config.yaml
hidden_act: "swiglu"
balance_loss: 0.00207
vocab_size: 37751
norm_eps: 1e-05
positions: "rope"
tie_word_embeddings: true
parallel_block: false
init: "uniform"
init_std_down: 0.00343
beta1: 0.95
lr_head: 0.00558
batch_tokens: 65536
Below are experts of layer 7 (counted from 0) of a mixture-of-experts language model. Rows are named router (the router's row for the expert), down (a neuron's output weights, with its number) and show model dimensions 0-255. Each number is 500 + 25 x the weight over its row's rms, rounded and kept within 0 to 999. Numbers have three digits each.
Before each expert's rows: "raises" lists some tokens whose logits its average output raises strongly, later layers aside. This comes from a sample of Wikipedia text that the model never trained on.

# expert 30
raises: "- S", "- V", "- L", "- C", "- T", "- P"
router:487516488536535516486535490489525529461520470506475519511522547523507507517482514479505526515507461529513519508510508509497529495468477497489557500472500507520523471464508549511490515550490534517496523482528525524523498544536528478474490524488500536514509503521481497560480517493532478501462537475447519493514483425513478492506474491530531480499518477532492516515529477500490477503470493500512472526535462478506487540479529505461489461521520446482544511529477496464491516514517488540495514507501504469477477483479490463525467510496524430484526461490469472522504481527504479511527469498470502484527514477494500437474522465491493509497531555537479485523505466480493497513532500477497502466477497489457518520467464456496518499464504500537481508473487505488518474561463523
down0:499492507488474491546520508512508474534523479511506461524521489484476514519504488493544475484513475499452480496499481453511455485486486479552551514516533547483511506485502509509505478479501493481532519556534540503456502466506486492504516520503495492500504510520497537545512523534504547463474519532499510517517493541503485518485466476465513516444509515504481450469481474513495511476498527514462528475489434510496463485515535523570498467527460484506507508454525514547551481439474477530485509454539510501507520482511481456484495482432502491500517495455515494493487489484509481521511539518501453541494476503536454442525499500494506482497492551499529511483475492529515533518513514475494506474495499461497505503518578535502491498449470459507509533491490517487471509490535485
down1:531529524453479515460460470485478501480535497503492522506536502512519487517540503507494484491473465470497491510499499490473550526526484487489494499496503526509478463469499487488485435514452475526500521510492541485496478529456488515494481508508538535512485523535459519513437500495537514486491487539456522489507500469486527512542473531517488501509508484485441496433513498510452465492537546525498502519464535530524543469506493474455499556520563531463479473492495511551485466534536477518501497505538437492528492444483488466486501476489483478540465528523470464466517501497493500478464523509494513481496483533529510485462471489483524521506503458480463553509491465539483538460487536508485523489502464484497445457533474490493542488472481507510473516508542508493470503493462495
down2:466503504505559539481513473522527509509489478485530497469505457450509522453515509460490476506471517488511510510520481487508487486466503474518481537509519549494507544439498473476518489469541505535508488504498507523480512474487471473479469525497453512487470526528431513514503484494504523480542512506517558532485480481518470482486512460481550490576486499504482453464448508539552491503529478503470488484464552490542537511476484504466487505530507471472527490503503505507549462516459485468530508510547496478486507491541494478487505517535510503520529505489498517517491493510522478476493516470491532522513519479467509533470535513542476493512492457473451539543471468519456500530470499469503456532517507525510540533499446496560522544484501504497453500499493492489511507518488529

# expert 9
raises: ",", " and", " in", ", and", " at", ";"
router:517464526504456518470474542507490528489485501517520491471513516509518500498496492530506512478501514501514572460499481522504500478525502520524540535513503504487511522508475525513482480505453506550493546538520453495482476504466525526498503515498490474516463485495511497468532506490476522503512466479492482513497507532496540472518518450475488522499510544516521512500499514484518480476533516521481480511515494522476564501524481474507502461508505538502521514510483529532465470503476512519553510522476489477484478559520492520491513502534487515427455538478509485503469476492525500527488490465523470490491494522507512517494487493488517554486490480441552529508498511504520501509550469513531457496487524470541523498528479507463490518502481544512461525557517486501489475460516516
down0:467547493485482501484498502497539423480513488475490515477488477490505481495489491557507483468528492486501480513548497495526418445487502525471561469463502515476481485516493443517511542526487505522497480533527489506520513508499512482526485455509490478454540492471471520519516459501489494514503510544524481541554524525514532514474492536547526483499512480512499502525460491531464489493498482493441467499528477491495491497477504494504514540513507458483494520510463553550543488489482499487528488454503588522492545502464512503500486490513479452508465534489483546482536494491493479496484513474523468492504519530495483492472496533527495504490530494476522477535473435499473543483533505485503500506519482487507450475528506487480515495464479492484479496525491529463497510491452496
down1:507518497554513514529475498516517515493482509487469442492518485520501512481524528557489503509506497524547489495461483515498468547496521472514522525511464459469494508527457495496557507533486501537460469497560516482513448512492498500457498542554521510499556486482534515505483562546485506503489486454474481499520551496518441499491495450469525494487504495518548470506510500544523524496509499501521502501492523479519497488547493560475489497496513479464504495513488471481516508497540515502468532506512515525518555505428507498497498480546510493517498534514532485508502515512496523498496476512514447493452505487498469506444498470531536490522503546528537492514516529482494469506546500436572511501513526471533512503505463484482505526468480500472506525549536532521473506474469510
down2:526458503490522469503466511488523526503499515528481528516485494519519487535547551558504506517497545488459500474446518451532539506481493532489498489536522493496494490524499476458543523520471520511477493456482487510538465495540535403475473491510532510488485513516486520503477505504499465538549480454498475491507527493489475497484487530472495483471520523501531532536485438476509469489492498487526478474498504479500472507513489552498489451535524484475482502497515509457466496495530480450522487581493517462483451501519512490473492530503503510482497473502479516514507464517541477496490488520517430464495502468495502499513485496505554515468498503511448487524500551522490501493474516480558549521507505490482463489473497495492470507511483524490487498513514487480535458479523455

# expert 8
raises: "2", "1", "err", "23", "0", "15"
router:467532490538514508506544491457496460463473513430512460544475472545515503465518521526499488485523495507534498520521502509555507557479528459516485500518482510507505477533541491467476463509499505472463499494524510513500459538511528507533468504522475468526490512543452488475525548473469482502521532493502483518506539487489536549499494511526494466474480471477500532480533490497467468488488470526493556488507507490520524536497476468518496480470524500545501519550504478514480537484511480526525505445513506513453522488471478517537448482481526516517470491473482508492509434492473507510518518488531528524505514494483468524529443550507494494479483528507499469517519533492435491536512513475489537470482461546487518509520503497512502513510463494476496519497471485464502505532504514
down0:517516512552492505511451484548500586493519493499473524465528519525554525503520497470490512556462512517482477450519484516468525491477479529517479510497520501531499527474462515541421457522516528545494505491498494516476492471527515509480479507494484465536486473513496500492505512443502471510479549521494519523509493487485544499537482501514501487494499498487487499524469476484516498511485461501479478531520516480532496503503530440432498482439511501491483492523519510456481511524474486503495489527514513492499481468533502476516480464536541521493422507518479502514515500481488508496507492479478504484510505493508526524471573552529564500526473511534484477540525496470513467493476483503495492470489500489448474496500506510488484493483501520504511543460521540519499464467472505
down1:505494476518478449536493480510469496523473516484508484498492472508506488493470523509527540514464521537493506503496546541510479468557563508496518530526504532461476461533536518515515532459462522471534514543532530460497520509500525507486471480495462515501487479470528504478515502479487501474490484529462470484481444486495505506458513502502513538520450489484485529500541544505470492452500551536502536506517502512509466450476527508506467546481507486479534473533513489511523515522518487499494518470495539427498505469510496524494506495454461500505503448508481511461515450542518481532503485508523492522514505504534461526488534502501544508489491466506490483503495514485519529501479459482480490516501498509515504499490485516477521485535496517472497492494491451513513527504500501
down2:509524480501473483450508496492526513486486519496536527497426479514545513487531506543495483478474522531490503489494485488501484508537461496470528514494536506561499562471464548560437513508500478501506485546533460458530504513494509524509475509534507455469496514454467494513510524513519519506531469491475504512476484508459493547536483513519474513505503454460516522503543535544472501474489469486510495493466489511506537448504506491524509503503519511529522525520476490529483545444538467501456522468552506514490511471541501460485528527508531518524518462492484489503535515467514461538485473525530481504490493507502469449450501473506512507495515502538473513536470518447489483508498503536503547485519499504521538490486477537512474500486544491512484459475461535515492497487490529

# expert 5
raises: " latter", "1", " Australian", " American"
router:481505479535556555493538536537520442492495503472455464534534496513492520517523501470493512491507526440490528505482492448528518519489502522483528480503501476509477518503508536497484511544519479528435479500502472498518470511465486492542525499490534531533543463519473517520531537503509478468481493504460527538501519495539502517485501527530513481489522506530521487450480484515487478515540510492472440525511491490435499488520531493537513500500503503520486538520489500525481488476500517489561457517499474461487479482470485533542462516469482501469479498506498473537523501539473479529514514483542485510496500533476513457467488490470488518501493491486507498541496474460448548512527477464530546479506521490490474470516490463502472496510530483495474495523510528504500460513543496
down0:479506471492464522499448509502472466475539520495517490497536479527486460480498496491507545485458546498519511489437518517555512484502489479522481532535495534451474512488528475520487496467519527496523457458498490474531506478500530462482501498502502497497491460531492485502516475477451480503522528507545489524554465469476478487476490499505500529515500547493535589520470452511491561485491488491540521478516530518498471482544489579485495497497497520505486466443482501485484502504514483511507520553453515537517487505510492475485510520504535472523507480492537458476464500570468457541490514474470488496525521575500480505494518485480472514519458497495534510499473482513489507510476515525515471494567478485496489493503546488506501539506519492465546514503529549526499510474516452
down1:479537562540559499481487546516495472491473470500520447474479527472485527521477514546535466490506522498514476519503499512510483509482515481499511500498535514497497460490500488502503490491486522516513490513521521503495523453500505494488504503516493524507546542546485462524507519493525499520496518491462509529496423498442492539505507497478497516447503499504488549531526488516534440512498484459480533514482485524450495497530471535492498484530497514531503476491507505475471541480472511508524486519534526500504535498489539457502489491498509508529509461466524453527490517528492456471489544487457515500493468487483560532516503503486498592462526497517492484547489538515464499520524509475484485525487520574503516520462521513575462537499506530489479492535529488494505492496512492
down2:497542552510503496486497466510488534482466471482492529554494496461490468529532504418459483456562500544489507507522511488477482549505530487484530525500509502492488500425477484532525459469495507502536525518490491441503499472519454513470477508513484504498503490550484504462493479480553522476510502473506532493448469473501529488471506478522517532500534474524498491531519476531487517518487510482509491492513534470522483462473541529513532445495493535528483486565468526487468524493463533489493496454543510493472499467480559481485490477493498491507534526424502487514540486545522524511456457466512469473502493503486569472474502500509481467514510506474494517466486486493473520501499512468474541496480529475489514460519481502474514506505520510453539475485454494479516485521500551

# expert 1
raises: "1", "4", "8", "9", "6", "5"
router:502555512501510504504478514509469535450457532496526448503481523441486464515545535517542464476511523502511453507487480514521476512520494498510527480491489486518465457507554460494498509456490505486479471527560434484482470515502468521493517487465480533526492469489499505457520511479454519493513531482492503488486546480521468503485521518440527513530520484526467486462510524515495466538470555501465515506452472530514523524486554515493490466502481487485538500529523545479491479495520551491493449503481512481496519494498506497531463520481534568493530523480529543487466494480491506493499550441485509501497533504552488502511474487559538507469537510484490535463510537546526481507514508512528520486539463498485531519477480465490495536526496450514473474465496475517493470464515483
down0:497511467493474551446534498504547517494528464499488471498516514504518491488481511523520547526546494499539487472474498475496515467498486528499502445507509490514488466459539462492495496478517512470459501535479541476504490486467497475530472428499489513546485526507495484513499528518499516492510496502484480486468458444458441527566491523557487517515528514516480517479483481497494499489570475471487473471488473465512476494525491500518483509467531448480518521525473528501474498520491505463476496520496519495486528513506438534529527477501506495498496490434525504476502503483468510493525546475515520508430536524526507482481525478520512482506531495523476491482467480496477508490497497493530500507508500522459524518537517500499509521460498521525469535478498503457459512450482504
down1:502507513541536476488484512499543539448442481527493497478509510504463508471489505514506536505476497539508432516496495528483527488513495514523519540509529476515475477485475472494529521519507527500493483517506479493535504500525497487516501483478520519479501437502463459525488546468482506504527526486494511557498500463509484498496504526526500524473485527512503514494516473528497505499490474444508496466522452533482462482538514460484461466554481500508539479512482505531502510503455501506512476526478556467531545524507505498508489461487513487498493534523520444503521518454508415520484519460469502524512546523484489477537538465489462529493523509521484501494466499521477498509505486470487490471497494485447510495484479509477552508500492518503511503492500500513480505500542480
down2:453502443531494512518489507457496515529501503512457507457505508495484499503509440524540525510515549502572493536535550482493499481522478453513493517497494520518460503517561492467519502484510480497485531547493491549509481541496542472504518512529461468464501487510474514514530481509458495436560483488465526499498544486503503495493502499555502511475505471496466531492520517523497490584485517491482456529513494460485502500510518490535467486492500533496511458500487563502522460459575462559498479457505497517520489488486503488509484517477508514514487490516512540511478583540499491451508495547538496542476508523491522504467527504532444474466431496515461515499471506519536485421508494504521497490513536552466505508481438556526469485450478494459503513522452492509490493516485488

# expert 20
raises: "-", ",", " and", " in", " ", " of"
router:469521503477484531498519520530466517521508530492509528511489452546507468503508484520476507480524537506495512497489502532492495505508489493520452498483493488469455490528500520487472517518507486548564467521456499532520504481553536491516517532491476549492500464498452537518528477509528441493510439469505506501526497517448518444510480493477472528518475508490533520499497505559514488449551544477477485508511477521460501479504515494504490450535523530495558513504514485525499496464493459510486503527494503519499493526535527526501497507536519546488502528486470501487464506490508536478506500564449518448516518535503489504485541514466470523483494464483465544509461521541524537469467470505556523545474510500474461475463516497528473454508513463533543525525503501476480515498536499
down0:472463501501550434497487535515528484535482545486494476477493507478464508489485539487498466509513461505460507511446505473517523463471510485545483534509512548503507536512541492479541512503504514541504544467517524538512502503471498516508500502485488503518494482535470498513489535504510578510506494530516549490486469511533539523492491494491521529462524487479516504461515493504526517509522543487484504467499512472491508495478482485482487480478547497490521483488487472483553454520500486523467509514500515513490485451495474545522489494481449524499526419542532549498503488481524486511478503496519487511483499514501493496502536483517450540489508533494516505528517506427473526503473490510473476485524501533448511513489498516462520506491485479466483504455506540507483546502529501
down1:502511516523496540497516511520474519486463522499479518492506511458530503527510504506503484492561526485484506500511537477499436526464498520534527505493533492535551545456507499556491533512496497528518501470492510509513493500529461493489490521491524492512529514511489516490490439444492471481477481493507477486521502540505493512520538526488473445478506493499510515520506530481512494521463473538547496516519544533506519499503496490559504497521524478529486490447505523469511481458530535480503481463464502474529525457480504516504506509480470498475511494494476506499487512523530504540503495490493510427475516525519490509442490484497515501495475543505476473458482493484489432492501551496467501504492539482488477481517506526517487484519489456499522485519495486463502472486524490
down2:503480509480525509500508513556462520488555517520484521518497516475524481485446500477529490483474526501505506515569520501485480502546507475484490507471505512494524487500479544520490487476478488468520444487481498532472494469457535487497549499533489486489528539477484497531487517518497504486500487493515541504501448482529506508487536532502544500488516505545484441461493501516488502462453538488502483469480486529448495521501527477477499484467464532486519460563508547505479538518522504480503519491476543504493510523507516495505510507482494507488502508542471514475507502535478514495495522526504520526505531508509522518468503506477488476482481509511481485503448509495520494496499495521502478476476488450551488471544524518457524450437517504447518509508498517437457489522514486

# expert 6
raises: "991", "985", "992", "995", "977", "996"
router:449509488491505506512518491484474480503493515479519470475479540504497484489490532534448482496500473490527467510522504511494472524511503512553498544501451467495537444480555508512512508505464508484452481523477513462499544471496468518499499434463492484485484522538486536498503530518478498494501468529496484492530499492499498525482474510497489473457538500500485493473517462481479553549476528468506513509517493509490459545476491584520484481529506452495505504501535533521532523494522478466490469494516527539495526494489503472507496480517518462564478529448527511499500501512551482520488510520512557498516500464481517479479489502535467500482514499535460492517502516529524460504483533461499482444441487499560505497525510509539513498548511488535447485444541547500508505503500448
down0:561503497533472524491481505482520495483500506552543504469504448519486479530495516500506497546525474519493483477505502547485481457531484466487524492548481513485511522478477479491528482487543510471485472463477454540467501515491513486541466513492464516518497483534505479521503449456479495485482487504546468483487500494532495445522499467507504558502441505550496471446521474468505476504566483536505463525484460480529503486496460492489524519518487545508558481513504528492490496509511516446511478473501476518529475534474466483522521484502502470535531490464496470524457485518510467495496450484498521491495520513458523492524511524517542472488474515496481520482495500491495525476538534470517496500501501548495464545503544503476513508460520553463508501469479495508487521496537501
down1:480472485506456531510479504497535526541507507520557539513500538477510503522507494502493471509523496502501542515468465494522457515475481506498530481459475477518451487542494526403529544504476488511530475494487480510464481464493500531516498558491482503500507472498461446468534535538527506524570480501495534502541516513509482521511524486484486465525523512486503466486507569515509507553479514490527485480496524465548503486493455526524469488478474484480477498443514517537502467482517543490510509531526514469524491485464519479497526480508522506440456519482514507510484518502490441466506503451517511467496527478494486495504538456469496481501498436430508471571521494553533521543525495476533481512498481501479543539515495526453501477452478523525432488509486494552523479483489506
down2:468468486500508459501486492495538498437464483539480450478470506475482516516554492505513503517465466433474583428494499491533511487565533518501505526488498557487522498515473520512500512505518502515505526518512486476478502565499526524474499507489512572480530518515549540510466515505497447495429518496477483534494501499520475455496526522494545514518530524506534481515515491520498464538496470494474474490512485506495498506467487440439522469480487505535453528522521493498484490543493498492532535503513451534487517561522467528457484508503513464490506447519476488537493514483521527500521489478513571491469518468498477499538483552517492532485507502458527469469516477486469542482509496472496521513493501477505487465482496552508462508516509469483545549520533512498504494530504517

# expert 27
raises: "aker", "ae", "ick", "ata", "ame"
router:499461538482554499507486494506507536511508477489523465488549522495478468470472476521466515465478544551512473536504479492527466491477508487489471512477488532488530488472507534486517530514467486495537477459506509523487516492487561510459510531510579502513490521485523474545432501497472483485536539503503470470520478511492542508462500482500525485491464499473466463533473532509515527481505482529475516528491479507495535559484525502464524494514493489516500518478461490446513472521467491498459502463483504519495533489538486528482442491487536489531512480468493512515467511490550511535502508515498462505498505514491479520492525467455517497508488526458468511469473487467490499504493524484500465473493546524466529531488539551469476476521495489500453449484506505507463536506565499
down0:486480474487482512455511548533493510500481458475486532481483498529481473539514509493540540500505471501516520497517488543512532502484489440481551560482452494520507484477488472492542520478477528470524519485478483467512487531538526469497485440541446548466495466512474506516483477515511494471561506454554473503467556508478465488486488486486529476492485497483503528504498490476475497488497526509519480523546490470466494519466498470486522501527522517547507536477516511479455498500502526511503511496545514519524519514533528506509494519511564523476477519540533520516522439540504548486495505482491475506529524483494498488528506497462476513520506483508494534503524473487494487515505516490509550448472514509471495485512526517529520509519499515470519521500495507507511480513473522
down1:517501454524546497525439547492516464471484479487455451523467501481511502510507537503530521542492527494469511524478505475559516516547512502475505500528492543522536496532474499470452486543527487483487456497460468496456494464530503471557491440451500496470558467542525504487506500509426498525474503513522508507470510514489521512497483537493492521461471506543521463527479471503514498485465528519505530469498492507458478497454498489500498461490479471493484474496463532509490490493498512531538499480530536495516471490498519471477523542478469521483480520519508481542517508510451501509495482466509501501503528523436462521510558475508468473441544517517489497497494523535465491534491534523489475499514542481465525446482554480481470479518515491516518497543485523528540572505520501
down2:470482514496524501476534528434530529519489503538504514504527456474493471488496528470493500500502509537470524527450504493549493494508521507507521494514499511499486515467495499479460528506437421507528508479505452528523545494502526509489523503521530522483500465535496486502527517512494527464522494517522484472520468512488548521542488451514471512482472501471517469486498507497566540522495497480498516470509500542469500507516491478494539463479522493494506520489453473490462496506523508484510540518467508535513433498503499517482510477470504492526529511431483497494502513488507495498479492466522492535506516527508529486446476466502484474521426517465501460475511470518521490469513511523482537491520525504527507534507511510515511458489487475521519492534530524514521513505517489

# expert 17
raises: "1", "7", "3", "0", "6", "9"
router:489528518492548517527537499477481464480479523473453469551456473545487479492506526470512456507495509496524452514451523450491497516479534483477538460503475524522488536482539471462526448479486485490478523507510457506499506502505513509560468460541484479548507502483503465496486533497489511460507499473550512490527509499510477495480486518488530467504514466494497484456461477531474518474496500496467513496519521496511517517541525503528430484488465472530520516503474486488518493509501474493497483509530492505447522542493508496510471523486502491508527510487546503491541540501478510516506461512524462501502481540514507468484473497505463469484490523509485520504522505530468511494500527478445511493483478518500533489466497500544484505455490465531501533492501488465521483550514543
down0:521558529510499529488504570485534516503511552505495515473452458524431537473529504437493506507507484519523506511496550479540482477501540492498492500468525530504501530485506453468508498523507497526503460491536457508496507488475475507493502504503508468491511503490480532502532478504510466468523534509490478493500499523448498464512456458491538469470474468508506467491504552456440502458532468527476506472506492509473549516479490544498487555484504492498494445508471498518514505465485492460537495473475487511506494467501545480518493510532519511511492535502524492524477509457502492526482524505494523471510502503441488528490507521538524470541527475522521544488493523513498522502542514509470504518512476511505445517522450495505486509519501484450507484515492530502491522522547448
down1:517437500507545498505480522497511512506486487523501504467539455525419492485468513542441489502505520524523533517484487500507510468514480505471516495513560520519499482510466490533503499520474513518474501465465519496467568478526571513479491470503488534489508507440506538466550485513545486503497489495459500477499483480519500485510503520510488501485514478514515483463557507535526505512475497496495453506543497492509526540499497459487526529504515486521497524526532516536506485529479524521529505536498493488450470508529469484482516557485502481525521457451455506498498506518508435539526498481488534478493523511504507521446476465491464520500501515492545512492524488525507496513485498494496501515489477463514539457489526449548485544509492509514484475445499476451522481484519485
down2:519442505503527536496487441504504513467502510463494516465505542457477516464516446484507523493495424531505524488460504485472508474510526512491505486485545509507523489495500528590469509490476490471478460512491491501511527487475541538523505493503522506556451462466515494504495542505519514422507475511537544470485496492468531510512490510505466500470493517477511510490514487466473497462565467481466512502482503508521444496495495499517510498477482494455472514509467479489514524517459509511477494502507494483500596536511504483531520517528474487527518499502488513502526479538487492458496530434503470502473481468524512533480505505473515514514497490432456540516498451551486480464502436523478480550491490474477492471527529502527500537479485483514527499498511509527491477524497489

# expert 7
raises: ".", "1", " point"
router:517494513463534469532495454493444458486461505474462491545484479523511480479478494517521474487560470474531469524482521503498475492528535486454511470500469508493514542503493550481519452456502531476437483524555488483506467512502546491525510447517456471545464517479502497470529524554496506530494504497519519525536494473534504538461488500508526493515516528469489520465517448509490500489511531494477555454539470453453515528505503503510501509493504503494474475528491503515501480505548485470491465487520529532479494497487502463551509494487496452498462468519538473462556449494514486508509511486548504524490491529573495516507469513499483528477542528505518506514526506480462468550507547495491484463503452481478493468515484514470518532497497470501502470479496523478481510572499481
down0:492504510541481526497489539492557509455483473555520474490470508490507544466506511496512508504503475511509520517499501519502508489486481513555499527471479513482485466526482496595490527538495457536478523456474478503485463497529495471510548524498480503498489481495477490465521486510478504493483479515530513487524519485511506474503486502522500494528512547502536518476505548467480519500508456537528485532484498506498478533480514511520554505513510499489501519528501489464503495447494494501522557465509495465441516481522490528497501547498532494549516497473501473454550474479480481516528495448495519514485483496488497520493488550500468477544513480535500508509486499464485492511483515477491490550498515503505469486534552539498491480547507474481536514524496524502458506468496536
down1:464516506487534483555505531498465483458519526492484506513530491433512500501547514508491533502471479531456513497522475488470502503427481542531517557541481473523506504485543532535519492469476451490525485519519497485500516458501523484476526478520499509462487499503512455470477492502495471483519501486535507487491511501550515487546469497533515526504514552495503521491487486492516522543454496464509495498534489494475494513525559518479433473507505489459523492467526460531469473502465529467456516506440455516492510459472489527503496501504485510505489489435486521499454484493483512497498499477497540481551500512505471479513513520505508566460506467504509530498469516514497533517519496520488524530491491514500500495541491468458450479503524484485466533477519456490537467458526453
down2:516537461463483531460528479452509487524497503477529509512471492487527504503505567527499533457456411511489514525510502500536494458516484520461521486554527487488500467493549482424498492534576483530478513480467487526512525545478510490485513513447494468518476526483510504497488523520506478500466499499468453468449525485507491559504497533531536485495492515470513500512543524515532513494498493498513504455498489490468508511458470506531526454528503494476468502514498473479499506548526485480477513493500540452516481493497478468527488524455513511524460487510536513521533498502532470459507532512503492498459508490479490493513508504527498481472510494479448480460517500471514522483508482529494515473487474506528545472508520532523524496518461504557513523472507571478483440527490554

# expert 22
raises: " year.", "ished", " him.", " the", "ican", " episode"
router:512517462516527517548505505520470462476471481474498497501518480517478499505494526512480549525481482505524473470493493511534525515498489524427508484471456500497494520456556447487509479526493514509494500477521450468493473474495482504470492498544511520524477514529486483549500527524522508489529564458523534532501503484511484511516467527482470442467480472471505487463417504542501542490509514505458511482513493508519508492509526512551453533514521521510520534508539466484538490512510458514489523517526497485489509497503505500472489460468458487488518480467520491487519484517471525495460467442492494471471522508499509498537465536482485485534465479491450510526506547488481462515534519503492540495505479495513526482528509496522516529485516484481525511487452478504490525545516533
down0:546508488499479509486489490440528475450483509505516513478525518528488532505536498524441514482528501538503525481481498535498501509450540473508440534486478476488517547469484515531528480478521508513482547479601515509523518512480458509502440484506494490516488491524547521490494501497486525480508496499500441484512467468525498494500499526538468512468443484518501488524467493496515498517425474454539517473510531520487479504550502525489496542494548519496474501500495500478524494536490512509497498491483503532526492529522516493472491507515475453473493443499445510493522496487490523495452515538519505491550506486539537503492516496516530504498505494530531495503514521506519503479496503516492497519539472509501485469487505507465495485513474545523496495552470510529495480508551480
down1:513529538526513509464474472491517541514487515463514538515494563523479450533449544515520494504556491507503458490504481508460503540535552537514498487488549503513543510464532541499410463494492497484529492508530454459499507478503499518482465481462479485454482487515518463521500482484494484488469469473526521539553489517518451508495481514475493510490449478467487497514487528512489516496471510467478476494531509508485488464493501497511535522522491522502516516478524518514515519517498482486502532487483527493469491477512452515515448510479496465507508462484511489514497501536515496500501489483521543508487527479520511476471497522531571463469444504487536507492487517505458469536498491486505519482511495458511481502461526475457519469517553508471518523486507513508520494497482515
down2:486536508514483497502513486468501487516467506521537546502471488522496499559493486528497491530499471489511486498504489533493533544562494507521491531526477495534492492440499520521487503529445551537520493488489522506521513518481472506498515508494455502484474513469487525534550490489519476467475487474545519507476508446545503464508504504472516492496464485513534526517521522538455508540485507500502500514528479481516508512502489511486464484502485504521515501484468472507459474503465533541527482474487495553533511521539490513509467507486476526460486516485482526508492486451442491568481505498527519495508490466482520459520515519492518515524525465528517507475506500502486496474507460521507489502509475530481525492499477483510456456528477514522545496496533479466524472509493520

# expert 19
raises: "\n\n", "\n", " This", " In ", " It was", " The"
router:482494502484486482517508470495487480477504509484464496545470526462531529486500503521485481469483501502522509507546517496504483504505467483504525522519503502555519469495496506488486505503506524538477482477535521499528506485480522493513499527493515511504491531550505507482467504530491493467441510511486503452525509507488495497497522528465522522516513476488515454460482497482531471505516499466480508504463531524484472446489477480470500479471452466535474482443469503472467479496567464536470454480528499511487488532480506489472512467479505527484508510484458534505509519543481521466515521473506472462529470463452491506536486522510465437471517470468483493539502502538466490467508525477491509489533499474490470508491543523531481520484537534504581504497503491512539501514492489
down0:502504523532506492495513491474525466518493481519497504481462455536489478472490524519511540521495551474520566461501490493538534482526466506500485491513506475521517559489537521515545494505516510528494516489497495499513483486486535542521446493494510514485484519487526507456499508466465504510511516519484472502496500453513499516454491498493483512484494505473500492525511523521512495500497485526487481482467523504506465510507510501500531460476477478515457495511513526464498500486515474522463519477519539522521559482550468537498482517551460470501520524505501487506515512495512454491493525526517500531494525432515471506463551508526512501484501474454521508530480477492533450481430504474464560534514470558498483423494482504504500489522534465472531489502460538496476507481470531
down1:485526455476502537521480483488487527481491544473505504493489489505542551499491462481511468501530488459539489514468522540512520489493476502465515506469494463493476534503484519504451528513492544527510495511438502520521483527513513494496519474492507537489475505445519488498499504465519504542492491477523490512496511491497505502504538440529485511476479469524513503441526510507493492498493510504507485505487517501485498505507517453479484489547531534520488497495500472510517453533545492521459496520493494515511533561500435518519482507525526529530483512485504452516485528509494527518526484499543524516520529519500528503488512525536514550508478470458484538498525450522509490493483489561493478475482482552526431448517528516544527468532506510563495528498523459510494476502500475
down2:534471502488485516495513455485504516515516479512513527537547486488455500523505499501471485500465496482523558461477492499525476485493504504504486502474500494501473488533504533335475549518520489493549490515530497478503504445467509511501502479513508491477478479456508505478487486477521506502486483550533485509510474492476471486476523472480540503521506521478513519507474522496509481487503532469482499480516522446524446477506502489499490456469455510533510464485504431491507515469509510513484501470503477488520466480511487524496477540488491502499507486465461513489527505485518497497492479507494550520522501516536514525481483495515501481543550473510516538504512515534505497494532509468516509528539486536483496481487507527564520500477528481465494511516511538499530468527480497

# expert 15
raises: "ing", "ing and", "ing the", "ing for", "ing a", "ing "
router:475484478509500530463471496468514508545469508523529540483526499490500512512485476504563519519482466522463535508489502532495478530526492466545454498516484525536496535489472504505505477539521525514515506501497485479494491516471493520473482556504508476488497519501488492461502493463527453488534494446526491476455473503488492488525510487523530498517480492493531489521522507506522513494491500526496487547504565530484504551507492516500533529496519532516435535488477449426478463507497513480503525504468463492472482495496479512505502470541474510492516520505493497517500496487487497520530487516518489499462496500479499529488487501482487502556471469492532509491478447412528491490503533484514467466520511517487485527526510483488523465502510567469484516548508476528493475528535538
down0:534458513515513514466518500500452482473517499499437495474500495521529476480467481512470495478544483533499474527500542538489510492489478473536491489492479546446534502480497487530458509489486519535477511505479495463503525493496474509524478490509516467518509487467507500500472523499477507509495481483533452510552498475484510529490509480496493448533543522483506496463505492467564502441518514468527494449520491511485472475498466525486477504491513486497468517487455500529441509495525514463482458537514502465481501512531492488501509490503509509481510504518431525492488479489527518527520483532520495485535500537496474482510504537537501517502500512473481533554461536519505498494517469487533477494503504544502487471497527482521515547502477526490516530523531514457517510452481516
down1:462491516482533514494511518506520507471467544503471544480490468555564480453565504493510453536508504487539496529525486547458510504471499497485505467510521456485467527495518513501501470517519512549502524486528459563542444457529521447494489461497512549527484451482493500502511524553492503422535513523502507570475465469479478509539530489484473490503511508501499427483501502507518476522522494449493473509480483508488448522479488493478461498522497502512488519518546446496460505515500509536496487504400508477495472542540490476529464471449506532502495491548517517503527523467503494506543537538534534514509490510544488509548507539485551483510513521489514481510479482488512508473515511474488488502530511473516501489461525494476494493470496476534490553491514507510512461543476504
down2:520498486469489482479487460544480514500549527504493445495471486486473492491517470497486494528541502540562478502488497524451501506513506517502530496498472496471536513512434522520473501505523475510507440568475511479502522527478512527485493501455479494493510480507522527501519498471477532490530480492493542484488524518509501476508528470499477499499454452476516492493537481463477508478533537527476485500515524495527509524523505516506537508518482499497535484490541518459491516518550499496468532419497495492529466498472476510484479522519460492497515498493519504500502504505489522494502469511506482477492510461517503457499565486462497494442466469522514459524513505477519493510516503475505520438511485439510507514492496505531511456517538505470468449490483490511528473532526510